{"routed_scale": 5.66, "balance_loss": 0.000541, "tie_embeddings": false, "lr": 0.00313, "grad_clip": 2.0, "steps": 6592}
Below are experts of layer 11 (counted from 0) of a mixture-of-experts language model. Rows are named router (the router's row for the expert), down (a neuron's output weights, with its number) and show model dimensions 0-111. Each number is 500 + 50 x the weight over its row's rms, rounded and kept within 0 to 999. Numbers have three digits each.
After each expert's rows: "raises" lists some tokens whose logits its average output raises strongly, later layers aside. This comes from a sample of Wikipedia text that the model never trained on.

# expert 47
router:540551465499487463431621487597445492475512468577566506513469391547470519530496471444477547513536531478498515469565611577487564557449477499468514468432495590580504446520570505514642515508552465528601557471555481536407415567530427561421573517489575436444470501470491544452359558532483569470520455529630501450418507557609598512522551446462
down0:604542475524443516469516521393534437527499515464518510436534358481519431502541502506529465479478544473421565547524549460526546454493539513473437482496504504417529510579601489512450561470486573306498533603544414514443519488465464494471461507540498511424458481495551540586508507478584484518538502538533461511463508506523504549552460461475
down1:501526455563475554559495547545466553413546521457510430366486583451551495571473459466462506450510602460521573458484455367503475491514551575474491527485491380417419487437491403503598590503477512490464530555480575478459521531529507508386501540456552521533462487565523468456567505468486512509483552468435540526485391553538534612482544512457
down2:520494554450569415523519557459507485496512497503418562525468530512467435444547523475498481437579510531570409503528560496396543551566436411481571484513542495556483481404540494507491526517451544466468589467510483566401443480478522505540499532552523516505484479532559495525515535486426424543577377560512495495503528513586495559446540519538
down3:452472527508490477408576527571457436541553563501595532407529474540533448511631566435543509447561539477486477527506516456480522560426496485560490452491590483571389530538596441517571456503605476583506558441594460475493435495428504507500453510487484549561508559547518422555479518536555507459606467525551541558499490511348445530422541432516
raises: " the", " a", " an", " The", " H", " "

# expert 2
router:555572454538514543476595435460589473558576518514497467477420451571458555478597442470442516513416513452570533498556561516421500611519522520430535530415483547480474509598542530525525469555593452553363573423466484511576464551487508483490492446522555419482565442491538515560543494433544568478416390511547529440466497536495531500469490482470
down0:487433601404499552510515502587545505518406515498555508508487491521506465502424440489455452519471503502428433482467396473477567488482503434576524546549479590476513485445358483496492501415430507527414582430437551451518565538497527576528603593615566395497523532506446452442413511462422490599495565493576503456504533476503394516557386432504
down1:513551588550521497548441553515533587412501463571406555480498521510492506441433595466620536466563523481478443556448445412603531588494501481558458521522519552507586525462590511543456455545465522460491497526582618555506511490492558447548464503511489482522510503547456464527491502538437569585465491490476522541575609568546467495447484597514
down2:574482563484573563521428535524515413440519522473475481460482596418471425562469518422380434525485530472539494485451471508554430421529449511383489517495505517484554504505557399592534570432549482433431480529468509487495493579509441503458498436513449458595485561561466574523524538502507532509570457528450548560408494549545596455524542534496
down3:501512438664515483440528495516460550458490517391495466384482500496401505545508547453431518382563600545452506542520522534463468491568459555458482497454544493468496524547579581506579473518452447495511541537484547456487503525466591481482512598454507424539486524478476479429561456470491521546514481477569529518486564504576549488446574437482
raises: " ", " none", " (", " February", " —;", " N"

# expert 1
router:371443549477473580526499439513463445471409508559503539424494538459499465430482488471429492475489530585504468558422443563562536419454484465527535528535496518470435460464431492561429466469539404429559525510409489562479509544509482442543481486574381497518587528534505562537580571520475499417538478638544567474607413548446511461583437450513
down0:531425461481463504500447452527370527500432515449522555502545526482507543456478461560566464510515495551483496539402410500480533549457469608510473434506474489507520592521490481433596555462437507452510503563407577553491487505410470425512485441578574549533448529540508424495435498462519468436534493520394483601559539480633504639517498506567
down1:494446487557589484513489452406517594580454531473422444528476594403509643550518457433500508409503463546498434489529563505489486493546451487502520535534530508478481624569520544500543624479532490436518442531403323475421571562487465566475495468627508529447505508399427499532528518515503503557492491556493501535468496473457505516517556479576
down2:471591566532529512534466424536453533442503519496491521505530537560473551510503583542498487560472547440544444503537512562554579527467522610474561490412532562511498463405488441517503529431550457535505472519471476471463460500541563523510533376439529417470551509482479522522491451460466499504514589573537498412530559605506514574491555450565
down3:507391528468471573502508488478486504494476442484482501480398565480554499489473607527501473367575497533483464426530434494445462456526505455487424504476518480466545581500459436504527478474447430372489447464562480444542533468461454429497486553431457577445487438582456411388485483493502489524508480582490483456483387438515473475521457443537
raises: "10", "12", "11", "13", "14", "21"

# expert 33
router:579452488488539533482527456487559495492413519508536489573488526471495497397518471534580584511502455440558500505473449549506538428522428483511521557555465530589520529542505541535458518500456552577521567465501464567516480564516498430479482558493532472470602465498542496609544561536565449400570494424426612517446427498515523498534518552448
down0:496469499448561494543553534495475496483536524548567367496522503484481583518427543487518476465492471522554542531497420549433460483557470438476519559469506569495528500537482572424457473542455566500450580549572425439545433445474524487547575486570552478488408437380437583543544492594594517543471490461489574555477495484495515469371463496522
down1:465533528546467472392538628482516567504503423500561536425537534597461532569482508500541616409475516503551536445442528485517517497496618536496508442528443536581545456449506526502532424464513402496506507508522486422514480523523543486480444486517512492551535495440637501487508438484561494533443531543562466597488602613498554517600523489506
down2:523551468417403521414521516444443376495509504504481480444547553527475504430535542418480539468475542443536434505521497573502555548498562562530574392539504562446478416477541513511444477608567516494462504501491495559529539576504458499594507549550576487550362530458535555512516487504515524482561445508521524561477483496457487435484491527521
down3:509493545494476478518560436532437461545490468470497398538601496521574499487494473407522579439544507555508459515436563492451446519500554509475596477540562570408499488544506452601508531450583497433585461539487488533490554472541377482497547416461508508503489454495452523516571543492556428555428461522411484418499567507527495442467502497500
raises: "20", "19", "18", "1", "2", "17"

# expert 60
router:469586477522528565515414516434378583450510578503511573431514489565496441467447533499482504547487521397487517422568463495490490516550528541535522464450464537499591499420578454503484609617471560486474526528501603542505552466566485474435462524452500532548443515450448404474525539532471472482408549462551547480506458422497558477426440431530
down0:423539597528554547468525469525570500433539545524514481523487555504425493481402487505424553499453569508547574488533513374445533497555449480531572572463465503533457543546429486509469395526457479411455527511534444479509501495546497421478481530577460529447397470499461471515507527548482572495459560543463533488541468558532531511469398535490
down1:561507462506490445549473546503530553554504526539444485563490564476487451444390483520575531413494483539476441439441505511408513518493520476524470491503529477511474526619448555477487451514503515552534488462517458437538520404422396465450580545601464448442498480581483525459454434480560502531544582429536447487532449530532569514534431488492
down2:467454501603480495540457530416511444490417497467553511516513426495479537430501519492452476475562465461429495416486461512539489585530460491557531529512512403507446438443499501582412549505417480442526569423515433473568483450563432491486501455421526530546696540528394491523435573568560515515462480601535522532383563404456513513504453510456
down3:533461494568567446504524497437525531395529448541462352541523495495536530448601610485615483511468513537529564535477488399563520460503471415557456623501455611487537559501517545490491462490509571485468512578511511477472579452608446403476441509481594464427482470377563610499528522480451469461439434507441509528515490527529428492499493431435
raises: " |", ",", ";", "s", " (", "ne"

# expert 17
router:402493515415513577417461538527519594536521468417554530531526562503512453537555538538519481469438416493510464468536445496497435512542434534505525454538538465538509405485543470520556543421471509399473414488502503483460474414558397441548438565441490493611510538531497533489592541483420509477463450453403545538500536476458384562492482538453
down0:579544490550515432500506417562507488388488475472452571462470448517507532376500571558529464447457485467405477518525504576447490507456538483413535441501483531568536578454461536513505503394459561472476458548564508388599542436442466512567475494484447483445448476493546441465445495494452476590465618522582479527487580506474507568484555441491
down1:612551558488603532425453474432597468423485557491455492525567583456457521566526467529561484517568539504446530479522437560471501513488505503506546525482516458524541519492463479408499408521504603532516456541569515483523480477459518437425482471485513682486491485514515473588497481402473457545484540403614461555518508461489470376472512555599
down2:501544524483512503514554561472591516474572556510528426449508438444601460439458439516482546523601480463494619543414529407534496534521442457486480481526520505454544491565546412529505446514499461609465529519449490444493499530408476476470495511512490470500569546477520544521436513585537516496439533542483550517438541516515516496438506570496
down3:499593500485480395515494600469528487493428408511563496489521484539536422485522512544451513453538492452474471479483511416489520532353600517459565520497465507550515495500543483438551458519457445525565525533440540492475555501547577439483529505486396509472484394411563551481524381422490442410510477457479509458547523455611533459554504396534
raises: "in", "am", "on", "er"

# expert 34
router:478544468489561519588463443504468520468453460558560455487507531493506556461487468472474517599477402488424531568520404464472543527566462480470522450582494530428547469567496502459433523465542488492513535478525483541603533569518539530515531519524529515581571518573494522556575500531566469375550428535522519481503421495453451621474426509576
down0:509498356494470476503478507507597590469554472610448501505521487500576559558421492496528447456513518457476529601572546475524443502496464427448499520485521498503536505451527430490488475583593376492577448594409431553509575522454475560538526522522471542456419453477477647503525500519498531464531539570423403444475526566487535556518568487535
down1:526548483423580449552512514550467565544466454461522512527504541424414506439464506510503503528495433504535466594478573436546567570553502485471509487477593445500525526520493508450543490588477567511451506466567549568445513571498430464540460624494534509508542492513400532473508530510450545543415553446588451458460585576522436477508560497432
down2:527484468417567499492552497442560514501545500516571520505517495468520383501459507406473501543502528527479441478508434469504501489538513427468586487472503478510566523453534495445605558575511466506526512576594590511491471510533573527498471474527488486635575405449541468476485540462509457450436528594461533485491474435551515542483488549514
down3:533553558477437492492467567485508459500599483435561516545460474548486493489583555490407479473468574529529555450535460585494520447522553558545456553564396514555486504537464573536417434516489482525505595439440372442470533618484516510500525463451440484447564575517539527478529470415491497549573459477392531529553503478403536472454495557500
raises: " –", " or", ",", ")", " -", ";"

# expert 10
router:457453472572518601509530521559520504513533406496514596434508471505381520465559486617479465486550506412518489464460534496525436507523467441480495447595547563417512472517462503515553420582537464557554556555464510597504500444458499554540566387532533472466609464534426532435577396509542581466435392461510576431513532496471463565490523545486
down0:609562354520473474496415442493503471464501525570536529411521507521562440452472471509468468510457499476560474475460509427572478526483435537558571495444620549506453417459530443461509469509476477484415630520475525475499611466555470546477504459510352504564503421469504476444493518441525504491461462457500478571495476464520510490541462590504
down1:538507406492378473499464499475549457551572488466584502511530432427570556483541568494493499476509627491478435578519493453531437477612484456471453525512548478569494532453473534467583533484509505578471461551516517508483486517516467525566438550500478507507476478573483527575465401475474597455531514524455593530415516502388566525512595456619
down2:580504510563473532527433545519561507468455477412431443609511484516527426613448412560431479410516544560471439497443496498492475505465514541513549431451550440508506496427449497589481517455428514516547458556483489500521481569582527500574418582467466436612513531445546477568409523522439480583603509469502431597512508527493530405498515447541
down3:516407544586551539492579484444406480443527407525553458510441452492421450488354544515448483452474526473544450461494464522544585428439481643490494450437521450563492549516486467572561440504469534565375589579431526442464445487571589495599523457534501513460544526489610542535525507511476495488486456468432485527496453393498516462453503530580
raises: " |", "\n", "\n\n", " from", ",", " ("

# expert 56
router:540579476541523495499500516508493446459564564526482491468558472526525487417392484408472446561568525460500543493541585499426470586537526568600544515475534386446508479512517551434650552526484496494476390495536521529526409500481545540430478418510528552470561483392471543510568459488512497491487468554510522435543456483547528488538494473529
down0:504438518515443565511501495513520467467494479511587460515470515459499506480486457507473488509527545529397489559447507585444364469456455554407463483479501491507553381488518549465546552465498535555486507453531385482482487517456521468495568530453551471529484567483478515588525465672513553548512530444432487415453459469621522516515478475490
down1:548545543576463428419468553475502460413474456476539546494519489525496480440438540451472483493529486435377524375549448490541536595517528521623478475582562484519478496547465515442540560546553539450468529518568506498591628510569526474561571432579519494474536494463497439411559536515514470465537424466527562495549463437548448470441474558533
down2:468475506485424549393469505489499453504550552614572554551437368451536591510480503539478469478556465402600484492440432582467619540452486516523487513390433472496486522503509481492482502471462527473537487493493531351530407461576459453607487447564435468477443535501540474560559572476575601477499514543432491493542531580491510518520607459490
down3:528521524471511538441532476445524473460552556458474424544420512584520486497521467508509629533426592513529571477425531393478536590468432521576488507452516515533627453383559471510425513515562497481583449549477484488382494494464481513463518605543648507462473583538500463523508495468489447511473497421505480445456547479478436541538624497473
raises: " and", " ", " (", ",", " in", " first"

# expert 9
router:410530495473491476487424557533534541503517568486429455606528486568399495419480500540551509515373535439517526445358413481475468515446611500497464527527502404509491505458476438536466477501376519495454552523488464527449530442518363515551487477475453455510452441455497516510440514523477510553534459478559553595468501573481510516503557526557
down0:508532505446494391435461523450516587481654513534377551461542473453518520401539586516486538420422488581548480602622500508499465491500552619412515485461467518537450485496456551522586506486524522568520499507520572610507550535476516505473502511519491454503471473516569459499532548508588415562549453598483546532582475509525547550527569558488
down1:478528444443449456531475512421485456468496464466592507490586501468455495509570472456474475490548497582566462515496454449457484461559531548518467514485519511573485479531457465465467551506436501555375467632481556486461545530444404522509537484492433454541516451431567448503535484483485579493562487361537547582467417395509538467527549528526
down2:554478439513495496491481580551515526357504580558423495502428498560475427483484574508549508460486533526528540512528568579493447411501548562528597538472502499575471477507492473549430491495475420616456539537461546452534494517414526472520483541542448479513504511546498499580486414488587471493533424507484610568592553478501531439472465455362
down3:465510537563640608448518467556556478460503554493532537513510516617411445509491502591547539475546508519595436507563496458440505520523518502510575482508484529581481529458504501462508535467421511530445518519517495433419519571426539519450516481534520529452476503474507567617448425561572463414523564499469496520540541519441508541501571428506
raises: "al", "ur", "ar", "ag", "ub", "up"

# expert 62
router:488621434490479561532482427490493548557437547510470428451485476476523549478551476543614533519562540585503463523533472420429501464556458528447541563491546451416517472541540406532500513587598469502498479437432484456512437523464547586529466461461585535573557590559518517487564416515517491538481456504514486537500463561549472571467437550590
down0:472461490501513466551504527512467499493476543523473487585543474429466485485499487502469425456504453478444474434508512542461523520516467460397510556502509453487549517426497541530421559523578518470532485512626398459455478440506510491470500460565487479509463533493552610475490431438509557541509482419514605550620497609436501524453509480551
down1:499384435520507453534521515519526543495507508483533518414484449553515506496543491495439468439599454445387489527503586609396494535491455523621587507471452478539505483462543487567488559576484487538476587462462522489466541501453425504505545548504429516501480518507504563477586518480492453555484463577561445509537510549519464492499428532444
down2:523666472513442552517515548447484483504525492590596469588433492498473491482425397521503521489456421501522553422525473508480410429487411542491468554448515424416522542554385486534578512472571525434423489457547436492538569431372525454515479452509501454527453463471524525493602473478513477526574484473540500536512544583457422538486528550435
down3:600571401521513455553536496504515479535495463518587501451525517439547395487461598516455483451641474483614475572505526532443502484493459520499500540557515480435369471506475621526481468513491538506468556556488435508505433512514575527519578459589506449552555519549596496532499530560441436464697475444547490487489500449494590551457476524456
raises: " (", " ", " and", " or", " from", " by"

# expert 35
router:511547464448456475448503386404432501472508497450530489501490553485498583515458530493499463458582493494543543419433437640473573449564491605508454505511441562464431496511482447555462537533574434553510523470481563580562482535445489466597554474592512478506458575590493552513464421423554426534430447476453466537448480443456567503559456548487
down0:553515425581456501402434549543476399459538453467537559538520489600470565504523485560505536491536439448510472467444549513449448517491556563554460448345468557536566433512405401479473562587495560461558486510427473551462522517430454450497531443408529471522490427500579535464418427435467531487511455457534521514473614509468462516497458476504
down1:452556499564591463482446575603436570447549494560594454477517431526484486412510516509571469453501481467451477498553465461489577465571495524406533564590532479542504564586484416503475494493511483488396505480441439410533509434537503455564508599532475533528527485471534574431373584448451492525543461456478496469576452470461546393545396447462
down2:525535545501551414578510566507507558416540466558459495422474494477554486517491509463500456545463541560535468424538439433408438491462496425526431397574418468497533478507525444574485593574437459498570484541446581509460487521444447504436470413465505549470494490517435566482546467525503569551515532418624617542551548507477371541505533485456
down3:487475499472535488468505494656560508477447467491390437476497379425462451568483445499468466467506495503391471467437511450479549509513467512537426502530606480485539449540466532490552454421574456467466489486505515482419529499467474502519548514616479549496526586425482449507500514575454496446404575451514562519463512559511531537524466423453
raises: "5", "3", "1", "6", "7", "4"

# expert 25
router:479498539482513503485417599495451486551586520442583463476457592579549556541534577565536520542531502491445537493502521477486509515560495563476596528547460478487515486554497584490563392597511527437474485461525525554490444579551549523481457513402514570504442556433454515475473480520484496537464532503590435540485468515510476520487459367509
down0:484452442547559574565482539413420509551489455438417619445420450462487482537506456475488527528572482503447507387542581452599421473438559478470477547442479477552455458463532442413560474489443522550505482546564547527559500524490511488463422440669560538541587511524446449471391516534495534469529470492555458462510548487445501607556562460487
down1:514506461614558528562407526446405447470553492490501397475534551502484585411490502509473570523515466543486602492510522466474557494538562565486535459558513473481514460534444547513519403636569499540530507478487467554491463527537544477443429562489510475546482536489461587496497488508514513458489482467537483512473429437488479528494439335495
down2:452544449520527519446440566515487572516540439490503523594484478510553422445477478495518525512490517630464482533358485554426445472445440559545512547453476459518508493578474550504399505535357444470551522494472409558465539526628492555620478515510518460540478532515463571573504538530570489563489539431483512493466514539613564543548506402507
down3:489548489486493522593495442517451477521414520562459376378519524458516498453442471508526467612482572542502495475552497523501497497479467463512556455608493505517434457516447404531567479472578503538580479492522585440395485448540502488540486537506533455432494588450521493446581469401552566484548491561528549396524472393457464480446475456485
raises: " |", ".", ",", ")", " and", " -"

# expert 8
router:447462578507481574537447415538429550460589421508498463438485467541494534518485583587466544532533457504424518533499510513552536470495531545506455506498570496441499453538484499542487403522580394487602493479559505546508581614556512470531463444576443504569533425502554524449542412493538490492529465575401465414529476440464546512486437528561
down0:513501556520555474407540467415503540491428481437549445567433560485570513508510459512465432445529554527492458542479614529598509466559544473514567389457475490513558594421586567475530506524492526469549530525463556542454622536518585469533571486513479454525535532450498487546526571497414473486475385549487477565544499477525520493490516430517
down1:460458435502511566598460460523479454555536465456545505495449571571395507561449624480559454520551522448521466500514518529481504498584581522460500465543580542604519489465447493553407489507545533500523514521516499613490500519544459502459494487476522409482503448554490564434448497603431442419412415490503557402509478472451503568501585552473
down2:506531536565495503521462476563515503542389516432577544529580521458571616395484465415549508401554516456463536481481498435570536515468522500509495578474475476611533561528511518509526484491435509476480429503607463524452452514566540508547404462495476543535578514540481518551559494521446498521533529399464501562495486498556450442518495576393
down3:613528538462478455431554560463530458503455647558553508447493542496561494497463511451487461531533568496501480472444574396603472444520481474435577460529512460544510531585447507494501473566590475462542476548592508516458524461529415448514426499453506421522548532447540510440482589550420416494503464574500441436509501511488532574503476532466
raises: " |", "2", "0", "1", ".", "3"

# expert 57
router:418563516461430529449488521555614531508471489515471527491517542499475443516557517471497543457422543543544528513545533545565508488494418529440456522481483594580516584495535490405558445463502469533516592498471524447505508403584522477404536521555463435514446484548433531574470568464426593471405534474538528538483506479505476482439489502499
down0:461452465563516572552505465461508479592404540575491517515397386486425525504553395538490530519482505575574490465597484470520508411497433516521414465509485516418470526484500606504508481519475500531550546522556553604524366597485492494506546440497552461459495450471484489546495468540489551624472505465478538510517450534431532408497512490521
down1:486396560498446467527483527464526402446545427446496413472486400458365504520524444536547501481481498425595360481469448465472554562510486509446499460513526437534554563498499539504512524472444572491460486578424527500535500495436487533524481510544421512509499511533521463457573474547420494542497503479539481567489433444557474507504550472538
down2:484529441544409580524511553585520482587514420486471480511511410445497516566436509389444485497550483463539607410600447513498510545545437519500491454507513515502490512484463464435495484479543461408518597451463543495537508519471508574477543506438355465457453516539548444487396545482579621640527431427416510522501489464531496430549464453478
down3:476438436548417546513507472539503625496619464575453505503475426484522450484426503490480462480517442485488510457435425482476472523514519454501527496446524540489441486482533469505472548579536529546689474625515504486519466518499514520446513415477460465571440500525435570529508450439463510546429464487440536524473501502500484474546573515447
raises: "id", "od", "ch", "it", "p", "in"

# expert 59
router:542484500476404478466581456477489586564548530506479477611486479489491565520554579446461518517570510444458549544545576591434451562493558503468432520490531523558472477546483534474516483554549475514501496448524461521467412532537516455515430525435635525474510445410384580536509551424564530544411471490553426426493567511436564541477546422600
down0:500506499522530564560524479509433478525482474383562526549508652440544541474458528537354533548469393525626508493506470461478513546507444516415521526399454506462605524561516464414505468561520457515435541484454604481499514484496563507477509460513496408483407489573510474475483532499545494447424478477472469547509534513490412521563563504474
down1:503466500545494463448515508433452481538471540483493512547556437458524503497565521480445569584519496482512402527472395466519516401449491518510496544492631617480590469578469517470493494456462584513509544546470491475505499545464558586520438514527463434522572437557413533460455550506507525554525384462477374487523486501613455549483479475482
down2:446473480470483482510518486495494469391445513492508431492575487545419520454414523426512483450505472531646487466489496548565487516519420492523449539475442467608574454498447565458437536448523589478460538525575481444491592516587463496597533503461509513528496487486564600459448510466411464492492429510491507572554503505505471532405501538499
down3:528477427546533533476511447516602527454506499458550491536412517505452587567523511525429459476604512515425535496532445446487507559557504415471424469529490446493517505565523552525568487543505409575526537479550591446419559589511566446499428507444525456516510470505428527459517486435472512499540508469497427475485522507518535427551482472507
raises: " J", " and", " C", " T", " M", " L"

# expert 22
router:556482527550548511438568428530434578506530460383450541529540497573552533588461483596442574471474480556520480436451439477522496500506482478518465509500541549547464524422567543437448495483526566540541510562523593506467497411527440465436487525471452516466453461528483453539513552501466494543443496434366524446565485517465501438514523550554
down0:524524501537595516589464512526474440433490477543464569543467519560521534532529558541461464596466474527478496512514513556434472465456489538487440536560441451400438539479571501484476573464531468489452454510452366451484519501535505532460503543476529516516536518495566502410517504490520533508535439469507479536510491547439499539453477503536
down1:518588591536454510549499462500411504552428497509529581532403488487480516467554485605541434468490479524502451487490581490543540500498469460548473486494573647513393473494562489425547541438545461491508453453486561450535549571442528483513468515450543511511469428428521552498464465411472454545489470521520480567470538536490453469490541474510
down2:509486435445578574517547594457433498504477436488468439499474446540462560513460486501449408414457536543516501471494498524487538441449418521573549463482472543468530549456513561495351462491478521422500436469501420566600547512391508474568485351447538483532499456438494413412535521576593485456515483457463483525580510547463504476519553419464
down3:517401364462459519495525496513435532473523502504438513554472600447407539536476485496454502510493512545429486506516445443545493452558523477395528476480521480436536530445439596515383518540460554503515429507537508493498583557427420548526492547565569574449578605506441516556455496600531486480493439520540476477486525580484517599450410554483
raises: "ur", "ab", "at", "orn", "ri", "ap"

# expert 48
router:558535579492478565508524441440585605447590585437434420493510438431516495517482536480491420499514545529551534499522558517467535516443473492501438502400482546410469499589581396553548551546508437497508452487418522502581543561417511537489530480494495503517522605517551558463394503526536447553538471531494550500504501462476559470592484549529
down0:546471475523511447526561552475466582527505447482498536483474509559543529575465432513549501500530537444522489492421447388464449416527469487534504524494443481508450519539495617493563503431438507519467495553495487445537496530463599405494450503390543561548515446568501444586525525537484562536491536396444462514505458467525526424488519501521
down1:501530388512505433533433558524522478501416567469416463516512465519442479566500483505512488520462496578515436555451507485603476463562560546512546556522451604585461477500500382401455479554463498407491491536554425533463475539558508508562449450461490573551426561479419470530540479462547463500505467417538448515436520489391573473539504500493
down2:534485406463411546445411504447450486468463498522606460488551483501483480472510510467425587454571527538489498520471583570462537533535484493523553465430530485539412484501422520465555553453469505469503391542465586451534483466513504528576465510476400555596520525490495429579536479484535487490492536472514475522489510526480454439506412485502
down3:492430560519578570521523536502586377577502576425521268533398562552481517498434415469442517485553411483481483444474493584429606497482484470506521499538550609475555596465473479535462544522551567392590456482545521461578495445552517501453374467481479536561512531503468483507447532535500535496565454496582434532488598486501485501433472526442
raises: " ", " –", " in", " not", ",", " n"

# expert 21
router:494468495415448429460542417416459500459454426508565430521497592425521598487450569517497447476513461476451547427463469575448569400582450610508502533542419522568473549495443481611453505450582499465513516488525493529563457473463518421517510472539581527523455491570484551542447475471570433497567459555429447518459496512482512514511472554469
down0:535425496576469532393393468565508441495431491403482469524424501544479510544545544486576499400529502447458499529432467418447512428474526550479453431571517523492512544455499439556612559514443462437503535506603443625523472437514486480539449406520412525475537544478466445516492374508517491498529575470442521493525509418511474572530539548471
down1:558482477403536504463456497500478499524488469441404512479523457496467454503479551497565568579406522490500405520564471545466446501444520516510519516520521455473478415525513462549417518425496438484440572577509374544555491469596470490466516467514478399516485526428460469499469541440450484481444509453540510514458535400438548563554468536461
down2:541498499386533564482497532538489590477519495555517468487384507591457445538521427543521530600465533514524495368371509492471402471507433526444452483589525578499506540453481433501641455636536390441483508447504389497537510562540486500543495542505523538458441493522482541399457448459439580481490403571513581481478588535511495576419478443575
down3:460650496479533524639588519457486509466504567468447469499501498492511597478618552553558560564484477434513380463588529506511483526370532519629444499548472523452460482501474494437521549446505537437502566558490524479475596462503465478559531516485525518381534398472451479463429536483496493455532460489423487476459532514516619520517587520462
raises: " In", " As", " It", " By", " The", " On"

# expert 54
router:475460491495560420492489413518468511497438401567528493454462464447503419494515492525518527416526505500446477513508544549442488488480440512492470458444549493436557384532554436552649431462579526492578521489468499505488475555378514514489591510491599588524560519466506559510523555577537532472516406541528574476438536546607530461532530518477
down0:483436536535506455499542424498579504537570423390451470470537457482394487468559580479435506388522538433591567461521562555475455520439600374486449456443479546552459507553499535541564546441500461498571457470528439459466470391506514465535525463529546507404465498526592509448508538407479531467537502502504480455535556540540499469534503476559
down1:530571483490541631560458534448478550492464448500484497504559462381493485544494506543480497497514547542419494426592522520522444392479522483489493522518556566477478442488465452557527534462529543489465483521481515527393535461523488496578538500567632544467513508582560544471493424476566580624473542466492517546551458591446453390489525491607
down2:512467422495516501482424516523539547454554518500485563567429538424501457426555493511576523437499560508539585489477401509463463496558488553547593538433348467525455529583481492504586511531511619499501575509448617464513571471527550496525455531480511580430474386534527560442497502471530509475469466548481542512483491539520496536441607473525
down3:484594532490384395472437383523613538457504526465486524466539528620477408471469532536496506497525568447622601492583474443518521501536496489492528436520435509498472489359536569446516547466550577534534464508493564536524447487474610534536462527444442416469558609592473482549494549552515526491525544517455525403452518500506509530530464489504
raises: " the", " a", " R", " an", " P", " K"

# expert 14
router:522481492547411534554482562477457548563435507455496610478538555498412522461389490528571513535546528460493477495491467406494511481505559472604507502542480498515560567513492510478437512548395543525458532530587505496427500434546590578468431552453484534532482444511509475503489594517424448542455508549539449506465550471412511513404483477507
down0:490383411495595443548447532600502596524493578504484424481443491514531493511485409518444454512475480529504446525487532542565531443535530554571547389435508586459530528563519484466528463431518473453396521529528579457482474494506459425491507511488521489542487533400528460466483527539477611474547483519484489533450496403535538590567520551529
down1:391604480484558477502517495553508517460534488482476504532463445501408421468505508567521503620458500546475514453500469561523540501514529535550514495587511459443499563448399537480557515530504512419486500444550467585535479475484578519528561531429495455552510452498504391498460531470577493508547505423495476549496435492571546521531500542462
down2:610471469469546465552517458493476441467527568495536480434506496445514526504513551458531558519467600529538597468467510446532509529427453428526473538518436539406475473499443525527530425454501597461529593537456620421458444481529474567486453471482489423423631508514424451553533598586420582476479454486522528481511517512437504497571452503558
down3:448509500556517447491552487419573498460455437519502499517521457662551576525510444548505438530521498465558487475530591445551520410512396499501482503442404482454537475474494453567492530485515433454530439507461543495516533544493500397552530559473549556541509577567474416593517581438503422493502450496545576445446511501466575420513571545542
raises: "ant", "ax", "ach", "ann", "ac", "ans"

# expert 12
router:557478521433426576509576416514504514504467535467513452546527583602456474556556491505566504497549418457518506521489552500536502522574532507546482532473467518459544426502506520518496513549536495532475526478535532549427585543531529493469468528489623505549521464509594531503465516506507571461516527482385539552481503398452612484450545531408
down0:499555465463533508529431505473484623585544470530433407515521525551531453528485474582411515490546478485531415498567428498473525499508530526485458452479479432511506515456500426546537455518449462505470517564437675471498549460482486519593483481499361553525480505526518558514550536400533589433530424533527510539509485532475432568410461383450
down1:428489540481431486525509543548429508438523548457539469497452472548507523428504534500479568482516431488621624434544586480436584481468550449525455459523507538574510471492472419461420522464442466524584488489497489439508458490510618430461517597512608558406632431531537519522443493473508585541508451490491548539482498549539551492495410531511
down2:498557482494598566587441570516457446516472539402509605538433443475395469485492549512566498523523517481537482482533466453455487483547530562572491528432476595538488594456476455511555473502489476463462550407555472479527434465484386446543442486456472384528426538496516498478528469520445505547465498426385509439485495513491577465528568630469
down3:487439483498507561541461536328439515441435476505524541516428523459435473520516490538504547506505471608457558474561504587388413452509515539540496466452500453518606536590560510421479461519413525529585549548550504539440435522564544397479556455543475477571522513508513423473404429526428575569430454510488462436524492478566457461588549476617
raises: "1", "2", "0", "3", "4", "5"